config = dict(
    n_layer=13,
    d_model=384,
    n_experts=32,
    experts_per_token=1,
    d_expert=160,
    d_shared_expert=384,
    activation='gelu',
    moe_layers=[0, 1, 2, 3, 4, 5, 6, 7, 8, 9, 10, 11, 12],
    router_score='softmax',
    normalize_top_k=False,
    routed_scale=5.66,
    balance_loss=0.0103,
    balance_bias=False,
    router_bias=True,
    init_std_router=0.0283,
    lr_router=0.00083,
    n_head=12,
    n_kv_head=12,
    head_dim=32,
    vocab_size=32768,
    norm='layernorm',
    norm_place='pre',
    norm_eps=1e-06,
    positions='alibi',
    qk_norm=False,
    attn_scale=0.177,
    tie_embeddings=False,
    parallel_block=False,
    init='normal',
    init_std_qkv=0.0228,
    init_std_o=0.00448,
    init_std_up=0.0228,
    init_std_down=0.00448,
    optimizer='adam_variant',
    lr=0.00048,
    beta1=0.9,
    beta2=0.98,
    weight_decay=0.29,
    lr_head=0.00439,
    grad_clip=2.0,
    warmup_steps=461,
    schedule='cos',
    final_lr_fraction=0.03,
    batch_tokens=[32768, 65536, 98304],
    seq_len=1024,
    doc_mask=False,
    z_loss=0.0001,
    train_tokens=368200000,
    steps=6413,
    dataset='wikipedia_en',
)
Below are experts of layer 5 (counted from 0) of a mixture-of-experts language model. Rows are named router (the router's row for the expert), up (a neuron's input weights, with its number), down (a neuron's output weights, with its number) and show model dimensions 0-127. Each number is 500 + 50 x the weight over its row's rms, rounded and kept within 0 to 999. Numbers have three digits each.
After each expert's rows: "mostly gets" lists some tokens that are sent to it at least half of the time. This comes from a sample of Wikipedia text that the model never trained on.

# expert 12
router:555488443530482478467563500519455562438494573424391547440440420450555431514468573477399469513534553462585525426478562507525470481510448539567522590492437544563555527546496513484505499436501456530567572492539565471366443476512437569526506507381472483438506505450463526412562484520421489485532488453526498536476506403575447473582562516518539541494499480499430490529493539500418463568470
up2:574544421459557441450580480474480453491501498580405338451463437584517463491633464476541536601417530478447515573497597544554492506603513455519523468550490479452483519541532488557539600478500570468460428405498522516420435533567502462480583516458458512528556505527434570461610485512557513521482550521462530427480483521548445472450524490607468609495524490438450530410435481673582590454471
down2:510471558499479473467523551528521577622515553527626497585524521408413505478536523562386459469560528374451533495524406468485595577453420476477545472425480509520438517480481419496469502553524593438472506471412404484480538486523490437569503558375454398479529615632494475559416471557517513520560492448475578449546460527449541486581502503462436513526435549488511498542381515514481480440447
up3:509460536490487464521466516485548545552501512573516520611509533505470474516595542518499459518481544405516535489541502461562504493496509519458521622435413528497467496512474488462494473542536577486499425503503463553486466514473550531570469603457471431524480482521457497556482569532544479509486541455487515548445624593518462504507607534508452561467471507505421437512458549483521556513485
down3:533392441431503551504382505505510492447411533487447435448460434572559541508547403458434558511437577502500444455476516476473580441549564561499490529565527459460522564537444486500487477460491564541561495533568492553527446577503531512504556492569486513444528547527488446438509411562460550545550487490487550457525547422466452534546447533470492502545482518518546469466587532530536518488607
up4:563566408450457492434507568521442518396584474539438534390454442541601473467473533483538497461451511488493544495517526587560510450473524525497422503462515448569522483401530517598502579431480491491496477460437535555517492594558462477496507329470521518582542439454470585547527461423564509545482534530384459447488499475546510473464453539510463477562497498607444557533531461637596446521428
down4:541553573578498417452448545488462539612577414426501517579567430501447462461500512483506471494567444455497503545544477487507493544499557535439541404493512477403495527453450446450471536463538588443385569496529466513619498516487547430570484494463506466471504482413449503534499410448570506453499527515509516474532518564488397391569572459432489508497519480521445500526510561578382437527501
up5:527596488441466571528553406578508507554523497412467433477486556508403470428550492529442431522542495385472489415496538477448533389605528609499522461525486514443540524494495419510565529526456522445480530408582487571422465445304479438566505570484488498466591612464515475470478468550522526506523554529533450441528500507528435421492501569481587539524640491516520417454483489497500547467563
down5:422494525522509485481503484472484440553592464520545597505538493510546395525524504467654523517475437463599517520564479512492464415574446469596492440396538513478448470456437497551331476507442405524470470532398488474477611531560392533482560431506531515460483467566529467561526446556538526502447488435411451566503561499452463542454525438481477453402499519488477426582463530469526426541466
up6:475563469504538439447489480442569502482534499528487512512473494530502586449504430521590511534467487466536419637478409427559464452526549467430588477559526481461468495436454415453545451561504487547578476568415473619475542497603541428506466557464474437451553478452488565453470515545500437404496527476476474506468533496384526595583563521414454490516423623522434547458533440502560480470624
down6:439409511466613524458521466509506456454423439512523447520524459382529508429512549575405462512602516506541499532425438501515511479486482480556454545563516562591506505567566502483617434468474478460635426501558551476445559472578503516456481540421421500521410586516599505456463522568450468560574542518489570507458461493607569438525463544505531595537449470460571456485473438488554484491507
up7:480476410466484553462486506450525516476438438454469436531499483445500513498493479516553459620468440487502513592537577511559521520539479564499521457493474481450528505533414464563537437523514568447507527400498551504473547476584495409589542486408432448522510410416551531464482547472511548489402529554417510417345394582476550503530494500481475565622616497477558524510451447531448540474510
down7:478523542470451479425511491538425548552495540384511559482545556452473436511489479471428557444464584446541555426491503467516547552510504488570546435477480522480505512500465526539506568537509503341543544489417561484482476455527524582478426452459527527479469516507575509496509463516496449434518438414548430523565483488450509485478495450461373540489562450531537521454491441472490589494487
up8:573469380453478438505447498423605415490546490482587456517492423446476558559497528541557370487484572545468562553550608579471459556502574438546465581506515444425451567471498534504540527525499455441491520474511448496575492499444530506596434588483540476478492423502499505547531448427473485513431544483535581523498443549525511554478550445516491472529546482417603571497478570537475506561520
down8:571525516459565556475491467551430457463533459480475481551521487419447490432510502500497526501534557460623554518479470526443518468500537575465573543565498529461576467413503474539515457515500486428513552449477517519525472461505543489511507519473513459462521506570477504522506460479473415524513462566527493546508572400426571511500481420429436464517479446509480492495543428537510540439564
up9:570563440542510487377496562471486434491528525513533496531434473513476570584436508529480453426608504566410465470487530494485488469430490481526450503384502468499500653463513515469486510359493458501365475417546530471496521545573398495496528470496474490473507486412483524507468524411497508525525462374470511473480565533478498518498519468503422457516429483556563485477525482551455518579501
down9:462475526423489487490500605449554541588510481508410457502449532554445547506479481539513493505525419527445501510527500641568448405515538446559446570466483485451503531398508523508498561525417479504527498498494516496474516443462482540505528469514432560492516469448473499534489566412446500463505600528498443486542572546538478563455596476430584554458416429424406466497447483518574531522508
mostly gets: "|---|---|---|", "ere", " Lang", "err", " Maz", "erson"

# expert 20
router:552588514540451526554464509486444521510516588543453489558504515483472529450519540505494536543493543541562458540505507536632379526492485437420463475443533512498383544435576504458443487558493530562603469549420372510577548523456579534475463580582470462474502521539472456506606586447467558528474487486497475585496491464525543524545516533546557531482528437477409529464464442542585490505454
up0:527493503475516479473404510540382472439497527536501541540531501515545504458528509445485510400586450487572473530439510551544464493444486522437512514505459464490477471563453529540555506430613511534510527466368500419455452507550467477535522464485534440608490435431488468605552482595647482483522577545441512551578529495440529436508446560543502488511547576553496567501467561536496511469509
down0:505479482539409498517516432552527545535576366472449503469590456579447476596502391473582468402463486452475525560549498455460507526607508480511587531492454416540535551450453549462514505452451517478466529524554420488487491511454481386497538601560590542417545552584583512441496490419423504409404537452457474566496535599500506589479477506551485490506406525514474618432516535541532517542442
up1:491446441470477485483429472428517479499468460469420570505507375515485490571578506522507487456426499531520624482460454522440536561550557393509531522477599525415466489432504555499498579501528413513498489544488556452475501433505522476347540431481450495480466500561596527602466433468567566495508536561495454500418454543474496449536466471597470491488551597526523481564466613421488446500413
down1:466435470442377522468499541416493475517475480410608529582586498493479490494484572486460527512430518446467566538599509499435648494492540522543492447476370554440487531545480452478434511549413548480479451528471473571492485475505476503423525541444500467529521502560539517458356388551529600494597440498350521462527506582543523500493531426582377480441484586531486544571502482447536412464472
up2:511508478524497489459522419466499462504465530480454520554349506440537607471503507505474528424524610501525534478490436425515480519570479434522424466505479519522429463581480575510493567448415544504596462442532482525501462541565576613410377602504471462503529524483546579521389563488405550596457544492433504528526546559399541563496486483413449638450536424503442414580481475472497502474491
down2:517534490465490566490527582590528532421563470489500545460506524510474481537460533466680544461464492667506447439446565459584510485524490535516393522591482432505462501476520472479500462433628522492470561386506543475529453526436434522488484458615466543512592508487471437497573468498521349502453491477524479549535492533541411425547522575466499496577473449511522549500501512562545494577491
up3:510548498563479492428570604418448433475430518456385552509528436426478562499529569528515403389544432518423498422471464442509507476563533454543477551494407457449532488487454515537541483486544489492551510492499563496580538515519561573400391510454467505527544496483516565523518562475520572440516436499442384466609516411439542426527464414457523543497504479525578453541446422485433478550528
down3:469547544482510552484533513601526528404495547434520497450547510498474431558544522520530475497500510552666456465491499547605504477514539526591414541543519469455471467433565526544535414515624493536410493458521537448498462509432433509540595476661484541497541519526435517500541433441465427424517497445529508588471525521476483477546567582471550510449423545488478467581590485577551485468462
up4:483501478526518407463454533569462539525488428412364533490491553549512545498526568402562354449623522476544459494453482557440488470494489501452451530505518482523510553474506466558570498468475437478495534518598508449582450506389450497519450487403472469504549498445456515469586528447392511464512499435440461393502524463530477509504460520524633492588466482435511483455568428491464506543537
down4:460502514542490528498471510489509573484505537459445464543458543519474547502558526576544481498600474473493478438533441566483499496481552511451408473466517472512504566525428489502535522481509428542465445605566466523512561436494509512395528527531501464568498563486410525578459455535530545457536580526516516537567461591505585378419538498599547466444500534497467420482516463575555514525453
up5:524510472529474485553503442416507530533435498407521509530470558461458548491542458519535410556567534502445520456527461344521408466522503443523522379482490474496432564508479427446495591543491507518499485522465544498596405452376568491529404442531478491531540493477531509509536511477415524522489421419539404516481442468499505543533478331637552459565469458482426555531480397486392451488539
down5:414535485476462495478544478426416502422478466579503455501445441513519460421440523492621527436510449579560390569505615414515573506468528649521394542583420515535610609466543454520558489413560443491439544572533496456495445493465493460495559522495469604489489477533451501492521597486478504508450483537509571491542514626429489506580560526485515525559530529559537554366542545526515568527534
up6:580524584520474480516547469443500549506527512420364545534555531513495470562517526539474539439486479514506480500419482524487475384523508450465561255498552512581463514528494513453541479548520459490477469450534484571554525426461610517420487522486562554430483479417488538461560513501462527428536527472538452495465447481595482513524563509602542580518508527594620563491489521529497456502496
down6:430488507447498522475500523559563510470490398524447544494528524509555439595456502477640489460563523632525412499418491415542531526465442573478446580545458490466537491485551450516486511556496574536519572563502498515467533583458461436560535513580487610518445435521480503526506467523483538567365505492500493509512426561477448551499499537464465483482459484454503537421523422543568533489427
up7:483495495609472462378471511434567516473535446504501415456484453569560494414570507419490447530419502524499585537536407540558478498442537398553525582480396457539402471438536494454432560484499455475488569486444509500512521392456464439443477403462629536478507470473547481608472473513521552457477521465495526491502445596505495455467466469574507403492507470563525475419510503397512466497449
down7:553440500447418578595595426453461538469439564404552558500527591514515500457448542437469475545468512542457467598455444411548525545452523496442488501510493543478561539516434505500502476556459526461455471545408495528444523475540556525602576533496498441509546497517553426505520561565543399512526507461474458450497479531536525573435469548426461473476522526577481561522532504517446477519450
mostly gets: "Population", " Died", "  ", " BRA", " details", " Turnout"

# expert 13
router:405502492558499492542545581504466542552566532520408472467566468545615450520433551489498586491397570433534509462585504456426460448593486573479583525439433460463526490441495486498482551509492506539358447549495567557438428557510526533509445593497536397527555484500503514525515509558451512498500545500502499401443567502581444556512481469571510409488434555572562511516500452500459376495528
up1:508510460496450437500483426490534455447516489433484441508490454491534523504536499466506506470539427439515386521562562524543558428501540464456462475518422541604615612547428384586496532469490463408539491545503501535485448527521537455464483534516453499485319523506529501497489504432477441447500512470506437536464516441565534516531505440479461506510504557582420482475569494466532512486555
down1:445506449442485553537477449568550576493424604504434469544502499534554477507545461497561444439521594451438511488470457480522534531546505548548485462452589474455469438442464437509494496564510504454513510428459475450566549542511484467587515563524567548413562616458503488548471482474518587449513439622522460641575460502461491566483477469540448443488476512511491471480474493483512519526444
up2:565464440414484533447495449502520540512573476562456522513487407388530446482534504525530467523455456498524420471483589567543587457527515469502431442477554595486423513504480439444566403601516513512486516436478582574483481544500567495490568497503559447530467484468575417474523411567495399509439513558500579578511478515526485460530565516505426585574569481558521482542531497523544510493528
down2:366492498478434447508471493541534494523394543417517495460423525525486568492556546515424535523579498556531487487581502481478518522455503558566502531536505505450583473633478525495527496597499520577547545583464494536518451455476440457501547477525462578412503484449487510424480465485453520533509465413551452440554490508556544417415431486520522452523520656504495520455521514518521472474550
up3:443535599453441461495479450507572500578495402561536594435465490486507554518588509491569495520470485407538415517547496427494509491446535430430485398461574620453478561557404471512516546622527533527497464459488515497448406564488421553542538453420508561485459428556454472391536390437528506480526441530476477438492500537566481459541507526482474395560402510489496648501514489551561513476520
down3:538530453550500653378521529537508416435572455385547476523448498519562493482546484601416437424498503424461482482411479540570538479518458516475510540508410445502525512449538485408491445537445472511486621396546593411522487442485527567501540488494512481470538607493516519598577539603483510534548370559531495519450508488446490463525538458535519461431504510474527522539457543550502508575455
up4:485580493533553416521586580556462499448467565550492541476563503475531500498507380526465568528480527445481474568511545498478445544420555488493526497557510597444511550488386509499532444437384431488508534568397431449543530499599534478470485490480459422469484491507516493526479498426484483488448481567523401530486511481536504499534520582492626599486481454477428532536456458496490494464531
down4:582555589452485452494532441442509456478425546511526512503479522509566559514499500513587396533492482505511481432382525452539498385517478497533552513531469482497492510486530565568522481500544535387483515478428414464469568477554438403519427512463521485463499490520533568483460461535440509544478488545413486476440510527515500545569546389359454515480474556468618545412443467404573537580509
up5:523526528452435482527526473501572474527454462531518455471524430493485444478553439512510526503401535436451538549522607503550533527475499500487441465460449522439480575436398433596514458511483389488506549528410443566597566394533476426549447446467498517441482509579541446484463441445512574465503512467451477517538531516453487547556578494500394508548500499478516518429592473464452591458414
down5:550440459464513558447532498578453536488503453428477522566500525486552558533451515450496432512499499528494531424536531491413509504465434523416464431532506526502543536433479510589609633541470540531497483551475536482502534537433617498500460462459529501513536619425541508563410496492382606431455537429465501469464438506477587493418474538562483509483479479566516375476479479483555457441633
up6:551602495509479516514515498511574507503506556527629435590505492490522545457497553458479513544581529455555500534578514582576610489464474458531453564449526455490515411400558406488481510475473496418526498518444426470568588509415460467473509486572490520486446466473506522557602425540501543490497561534565470498547475504480488427535451524430404499550529456569585549479539502522474505473539
down6:541455500485413556437405492523467568554448486467523593508575557537460437534472489538491515481511406401438561450539478485466549545503522504470470490498467535471500522483480540438480526583480520479523532503546483530533433529543508590516464487526559501533530488512519363533532540533531476462545495490481421512542618422534472454471590443502490530497447454534389526549446502497465490467449
up7:466596476456555552451541524519477443493459394492544416549493466568438477535514603565539482530537473478499518444469541593437408548488586457569486502550517467515579524486581466565484485487477365486536406530426515448482402473483476482462535443493490470585443512436473522571605456423538540454488489573431388443547485462483558497527478479428457449466423570530457518451536487501526542536531
down7:619468456522482473496388463533449440514520490469515516443511495541582360457419501615504522517516580486466469538513562534540560502524469467374588405530570510519378417396519506522410474525508451534549531485511542501581496538497523476532543541416422462444486488468433472543475499493550533540549533575396580521498506561500494540457523485615477461412565524528448583488410623486479544469481
up8:494448507470549505452422459522437484465476506533579504428564562418486548443466511460487469564538454470556376512576436416527474484535428546471390497480514591492515420504499517477535470502540424529487431561502492491457521564494473430446502438522460433464408420451481490544462486531580575449365546556525475463424588488528462461471514503461560484468479426508532505403391559521556485474448
down8:431513538448493543511530496500538543460511532519484472532525467560494509556582502513509512528428545525494547540604491586500452560591393486570420513442495529458360543492400453542582510578446457536629529558497484587538498530542378470507538452540428440506547495448515551539522458482476525557569430516528487597523450526481552463457476483548548507522515543459509494525551536508568424455373
mostly gets: "ated", "ized", "ted", "ched", "ible", "ulate"

# expert 28
router:439588587550449550493478517465622476562504436459512589504491540476535550448572478609449477452511476533417515511598466484412461558548502474447506481445589507464450447552529400496468502532429501601543427572518406539477428487508420491456583537524524512542550496583603530483474421437414577476611531525469510465517506484544532532458516421442485474501492583460468522501540541506534500430528
up0:490528486449498545476477493582460494438485538591491482490474513510509562474474394460426434598540472481581496532500490420615465543452521512489415454492587524418449480409600383464438532427463538493500506453425474500513622566499504471464511462512496504462515565463498455547531537529450501493524541528457570519555460483449498505506488445496468449564446452455539532487416518612536611383465
down0:453424420390504588522414436477518479442431552518562452543456520442553513494449504536481508451457407491568480558438456567537454483488630628561554550474463464536524501521567509567482566612466520554441520558458479515450472554521493541589549613457478495508596530485424490515525550518469429513574543565614415508514478374416508446479519521420535469405544500535512423456510470534504466490456
up1:563512564485492530477505456418430534558447548479479481477511527527516504531500533583510443475544547556400588491453413616461533429477380489523537485527502511552487605518458520487411579511557473438494481497423525461502471423584569509525488505506499464460402427512516528482513581486566519556526490448491570534585534546441525457461483522551482450486423414523449446594444425435418554533489
down1:550530459514482437421567463509422556570439558419496523506508489457488461473491544507530582500459521403467553417511428525385594471520528454449432410550481481442466493434416532503533451455512523463502471499567493526549556410522485523466549576551464474465528368463488523539466522537506496507484499500536489408525483515556524468409491493613502556524483405525462450401539546516526541562520
up2:501578463519481484482499463593563510436466446513468490468512580483483437603570558498514507460525432441526423521510514457477499524492635432506493556535542477415551535391420447517520427456526552509478505464552511429470474505500505528522593561472572502515525401442525595512563374457518516522542458543530518472509539461558479481419525513497508540602531473488484478558553501476524459497591
down2:463554447617456485598367548516431543454471442537397527504413463505590501548423436495476466548534476547507505524483579457588458547440533475475597554462618579573587519523607487511453486559539519524538477499475456444539485572439479509569547475459489474531459562593495485482470441487421502594470500417481419467455509470476560490486503425531529455439473467463500454489482529441368480463483
up3:532441498451518517433499414532495495458545528473563483414473417500489371445469476531452551483417509491518542448418538589523560544465474504483474489566491493487460452488514479493489522466563405509512522456487420472586563537437435473495561525502501492484538465433507431586568515565588501315508539498551504510587442493505450448418479573585488478539468521583504429484556552506580594457591
down3:407492482540446466455554442535544460561484508542597513522532463458500463554456516556416536534462544466490520510431486568397416514497478503470470416478490538483481516390453476532496526484507473478492460501534535441572509380502553537414498554529504545592426537498532484649411498413503506511536540567429411453407558552544616504454456431467452629458517530483527460575490460502555506501556
up4:449542399452502455495518459536434507429441502536469470557441459507505509445488472476495433585594486512442483613527521480469484426527460541540544463521485502575566532466528480505547523432437609588517515517490497540539379597455473500506528465444418488495448465524504457504567528436482474508495469525514510427458478393507518487477484424553515513536517437438501638576543478513544528397536
down4:453537404582544586384509503430411502491445503527481506476467594487510504494452580483515524522552544477431489553404539472579499450539531512533529428405500504493517531604555420460589482560555472511526509445448473564462487486562436515530502598459442546478551505498492454433555494447544502583525499484464356576504432487418527500405488552505474490496509627594611505443487510443531525516538
up5:504456505450528446493519627464489432516538465495507502439618486478493445558589486505460467476468420436416473432493508540507490528485526472478515468533470537351474488596386446603467518518495526528449504551534527482429455471612530590466544495461529531486509482449489505523540487473528490351590479437534483464473542364541470464517407500505483457512390576563505486560469532510444533565476
down5:557409321532435569517488504457463512522485426494501450507479534488471514557441475528577419471551457493492486494535518554546405447477518504474474495478563542478551499552412389566550612433489438551509477529467514479495482513567521520500491431489459456525484542623577513497508472499487526475512493548469370420477500554455521553424559445460474453502574539460460555569504472479468544370453
up6:545436560444537485444476529515442534408563518495525485425567445548502429445492387517512535491408565550479564465465480513493474573475590476543493498509495484429503486476520581533507474512585438489531541539448536518544587478496431485506511362508483527543473423462547481553551518550523461420425431519480461463509440543498427388458530561645527498558465507629546502477409510495453541429514
down6:487560533534501533457554481496539522623554554428550491523497498588529441449506500499481511390520571507571573523487512409509529561587522477457551497458514537571455471442489540583498559514518527489473482478463483515481527553539531500561521577537563479592359426369527481559542549530493517514416530488480464456553498518510489512482536470488418490521509537462534582538516527504598458547476
up7:447539484599510534567562498522466460596601438464445497480490535462497466471543411405486534535519484390611468566506501416556467470483547445471491435494580450468553541510483517462483455400502498574459510435437553516549471567405509438479444539530493487499505495464555565465512458382451501501478483499506470532470540408528531467554455525464577547461518522542482513530577389544482409502543
down7:542539511501493486405424477515416554520486531482467559565531391535476481505494507423466511453474527586468552401447415542488571595525467414477515463524576526529502464431452552505533508521463442442569590446518513519557560464548539487519485513457509384503492453505538527496442553551522454502455502543474525529447501527530505452516472514517505517496487365516499516492446506541449520557524
mostly gets: "|---|---|---|---", "|---|---|---|---|---|---|---|---", "\n", " code"

# expert 15
router:473559595446542543489564541512458574538584499456595494518422481496504571569468460418468518502403599487582498525510492511525499554477539378541503500469517424559523496496496540523498496553508409541572477570513505609537430433533506587466610542487607512519456435488538600565567642545535484431541551417512485606470452429482524457491463534542443461454407453484449525465525569550511446542542
up0:490529431490434509529501494509533519540454473519510501530551438484488497550496473646466481440493529574497473461485524506495539522566491527452488388541593545444365517476481454575471500487452483440411513480581553460513546524466481584493501583487437438451462558504498494513561577514528512514521547515467530456610543491413461482456554462403457523521490443526488464538472527530416603488463
down0:461548438626444469435487617519493504516414528477485575480559565504443504524642492570440400449511526489427621532604456495516493467514531496467509440519476482421501508489492543419400492520506575512559501437497490529534450564482538499477473495484427579469485489543538409506461504491612517388597576468459468463446461519497537445544537474506433514475493482462431527555497522481519489492488
up1:511497542517473504523381441536591443444504433443513460502470460481638492507597516503465470518557459510499459501485509539605494504518551520556515439477527540469533461490518447536424490511430473498474407512512507521538477588507509489370413477516478463501418498533539524576490447483454483492545649476423441469476544482490393503545566529553478612515527464588406431579507464440418506488505
down1:501566433517462514534459518475499519486570577484479559447519557552459488461565482557456483398524503495533507570559497416544550495512493484452487471482421508497493527524459462425477474562568662558538484471514538507459465522489532574574417514447461525450523461612505481552471636509594575458482436525463479435527518475442527549531537521493399446473513502443524566469557550430567513504448
up2:615554596485410621560573433558632461505522484493510522497608565472474453476554465511472512561538519563532505541436450477557498522401569399532500483536459596486423457496511485443415510518435463415523479538471527471406581593416508456512523467582463560531480518501517514497497503448443553616590488550513495647520469476410478550462490583331439532513483525450540438400488482514474566487499
down2:473441444494518563554515564505518447507494542525560450461524402558511479479521476489538534514457535496501485586457547434490498395459547537471491560536427516494475479524579457483599517435646545605426460510447398550532550538463407520503491502494481535485363435505500501532487605587502527551459483452586444422506567509481463461586501476401467441431522480542463544457577474538522541598560
up3:485535549552470356520470495453540489541523457464435530465422472430488495500488444445489480427573397450487567434515421528483564424512481403595461570538494491427537491387450556535510420456526477498458532420515414476525473559492465459445460331568555529525597535470489484535515529481506441463529498421568469464468497482537504432568612387535508451522515525585466498468484518500496422510558
down3:473499517473549559583478534417527383431568422542555483532501485492445431429447530580472568415464444450515453491484466509588524467489530473486415448532465397589483493590558377521560471522481478441522515532550518466560499434526507487507554517556525506449443479511496479496573542502456455542453451541511484406526474542489476491469464468444482496469442498511527565542443428394551508576568
up4:437564468513481462526548459525517489565447477489469517529496494502525494536518528514517454554542509451522510460411561606494543543514499524552517453479517436507611511514472536518545476548495467511536526519528426451452374464498476584404422615516425521460509509515434569466558525379432535504527408538406416375585528478520470500449507529445593586450500504496522454544490501534477572530510
down4:408530538495547546475540505492371466528515491488510552522460464456519484549515557435456487532580456525434448548478411521511516472375392469542535576484428566558536489478458515556480537492489428455569507547462535501565531552561508469554550539469518498476536548509410490454473469493509446537552440548606486611406427444504580453502479471572504449431575506454511464514532409507596464498539
up5:470405516468469532580409483489549525450602491517517502416459535462534480544505542510516612410470491518466461408461439430529512560570519508496412457466445610523478468492478486478475497466514482415500490457359480419507553526536531570469475493517524489557556458418526513567557501555531531561493557487540525570593566542475421546502452444523429515463476487549462431602544483508512495457508
down5:462464515523522485495446552482554495486518507488512461490587448478433545474485482456507563582427463548514588556576540448442522382470542535564566499472512539540399592451556523400491482488456544451596542549464496477502548498549544561487537507430447383425493601444452458410572503431490461555536408569506493509391438445506555527454585454542461572470521524467569510454500481460468521412453
up6:537381504569516564503500468491465579484550489507433437618456448464515506486567562506500533533490488487521497421534411532563401476419522474567483504446541605629534534473506504490557474497385463559540516467429502493459522529483616509399472408434529420470491544516547465479572531521485493518534535460446538604566583485416532494579481409534526536476555496519460500589513505571430474432392
down6:501480536416479416585479521478477467479552545557481455467442581452441514506565477470522454412554475585547418604525433444487550533466433481491461523426473470489492452587528437543556570580516431476519430580479586559480491580500473526537380549582540518443464459568475526542432503527485557511480470455498490572511595547470481570527463539445472532462569459608530458491418482472518589586529
up7:469546437549540500528482519479415537536554479472514553575480527455500457520562541514517638427546515438492455486393528533552568453512506540490455431547571457469539458460469471593568489429517528530489524448507532498463451485489439536451473471399539510590453519517557538593565475579604489474585484471409378484506553434538432442517475478564505529534492495614446432591511501647455487509520
down7:509484446498558483453459487487597544487593556464457501484457670494374592431518508585587476452511416498556547499553516536444511477487467512505489441481476473483486454426409442484511510485368514439424448514448481516508557519432538435515491554584576531461549459471419448435481507382462528452473488568543490442611430520508504543544491537474519519484483498549413526509552446461546458576437
mostly gets: " include", " against", "%;", " including", " regarding", " like"

# expert 3
router:499523509508452507450481476480519505507546496516511449567406517475434529420542579460537491449620520454478428542428541533462451578484459475545533542489481504526557508548516419564550474539508455463602491546452444499531478584525522441481449518563491530490504514594517502465534519387513545429530622564449511563457553428524526392460445643495490532521402506518515556482535434471510444541488
up0:524505514459550385524527464497507491570551494433473451557481440434525449517438433498505489527515409501491449583490526461584456490473460479531445580460574500416440446457487440519581429442507568553456503500440439470546549460518439466563384441546536543514465428569537515551483523495595423491503478443460528627503399459513586534464446558642530517492502504521385597438463483530491527527484
down0:608543425478528527422526583534501510479409480531475608571524582552413569504574514461459402471491474526470469496497456506495470504446443506390523528470497487488574477529544497483452501474455573419450404480490570448446473492587551558527522553534490519484603586419399503527508421518467510517514505584509548432437467408506583544515475562436558388546474495476433524602534487518519538495478
up1:527445539544453507473490493483430555573542517507362436521567490414466487495515501589457408412513551474481508505549518434555486532438479434447514549539507457407483484534468454477556562523453483525489477559479476514510568486400511499514513484487480470441541516512517504517531544487475572532474568479504549555583513504504540492558517503550501541493524553518491552518441520451479478488507
down1:644489462479544413484521504470531481519468482458435520555526540450538446517476520404474465554477461424475500555490489556478499528530457530564484385445409474460531487470477492545580554480545543474531453548526478502527441583600466562509432512482509492532542508534459571539464594485523460439559538474506466600554457487473490453531425551514462506568488494476571444542577525524475558438517
up2:554485548491505585516519437511385532443643558508437551482489514458526491478387499615513497440572551541440459462486478499508499502559374586466411471469508532537419601443507492534463555371498442474497448458490434472502564430525475561420488431521455580524557502497513471499581618557500546520456456555568409531597567442493543420473430473424559431462510547563477499541519552487477522538549
down2:501537511562530528467539491562467483553483458496531489477501618508449524478551569401521509456568567439526502474497515552501423444486485513421472411495530520469483545529474466466556478475509445514575587582508450467541466522528507537524482536476521536482552580520514557534489451480608516508487593501464420497485455481573485496505492591556475521512461460533470468498527532427504541509477
up3:539560591546461554459447553534491568483522532529425525498410375570555484543511446531523459445401465559551495456514541502528460512489502482518527492531568557530490448433446525497473519496528413513486467588477458588532476540495570535491508490541520424375469546503402538388566513519456382506460518527515456464489477533412464444541543387540486596498546505458479483484477591435478574489495
down3:534507575480428455449557501550508578540508484479482565543511493486448616527420485436472538538509513533481526483551482570436547584531476434522523565458426461427509537518526536513584485567580533437487499452520526457468505565465432433418592634572498532507539463458477499500461408563380534543481490567454556526495480509536547544464525522490495509546541547523514552462499457421566541427557
up4:495504481488417523458581512490512484582420586506460490539520472591522504536470478522437478447502510568417530492415412570441534456504463541484533525474428515531566459495514541552535506526471463428498498559547503564508494548528401561543510455486532441549561470530544504495495597485569408529569482506546506525454501519442436442582562429552521512486501451382517447562520434488500538477564
down4:469485477476457426515483490597507487532464504461473530520496487389488545469557486489540521480543493596532496465506616449491512577540393527365498501585496440523445510452492557540459490501520483516451486514458452471553499448486439437464533594411449503526405451547482466470442513439541507528488472578414514439482519568466559512544508548436431473428541528557409557424442500461495480467458
up5:482429572507453527483514410577543565452600487400525441441434433515578459502495553512484563556520465478587476434562534509536541505605475548551429423502450543492476501512484486551546519388571623493423610438430435508542500544588465569520519373514586463636560492470532503448481522490602506516527464506495437454473479513553454414493411468559516525542506422534533436466446522508497465520451
down5:465551512513608572563550514491433528531545391506482533573500537551493490521494493477447480472517454512537491427477497514487534439609538498517501553483543445531474541463524493461436539381518538475460560462482549503457486505558496577583557522523520418376544509514520410478456513488479452601468482465519549451376501463512546574381510482565482464545479557559530526520542511454560533511523
up6:468470427585552459540460477563407452476451465455570527547571481459546508580513468522559543481540504411579481480522350490510524439519484523436564467499535522542546437376378549507514477445453498542530513533485530457500477455509542448427528489500529479461474520503507465569493449472554440491556469446567409511509449552465478421445475534520430517482553476540524441433458459411481518454562
down6:509450567400513580558480457484573446438530539575507465397451474494509355519509472516612582418460471453544513520464563532544472497470531561540477500443521533480469629450513567515422510452411428519543462591538532524531516447528573521454496559489498482559482431464501475519547571521436535519470443505445528482528500456474508526571485443479608501455583458513535570496548466441399530499563
up7:535433534502379515507564470466491461461504516520496462612506491498457557524436449526393547457529528445474492473475506494459446499483509558549488448528531511367407599434455409553544468426541489452468418578518498465458497576580461501475489487560454606528477460436530452449591464504488504537517479472435497560534534458502442542441521516404486465604446463517571475551525484551373534426566
down7:562486455520575466496594440423488520591456484504507495545490561518445447515539525548472518539561513493582516551501515570504565440527489412592472396507478480525542484572538495511469518505559398480490522533490501509584510431505540486508388483533480459594464456441397528501488458513596405471454498513427424452422494560551449524441453452524533518453419414508481501540521558539440525518495
mostly gets: " Phylum", " considered", " newly", " as", " become", " designated"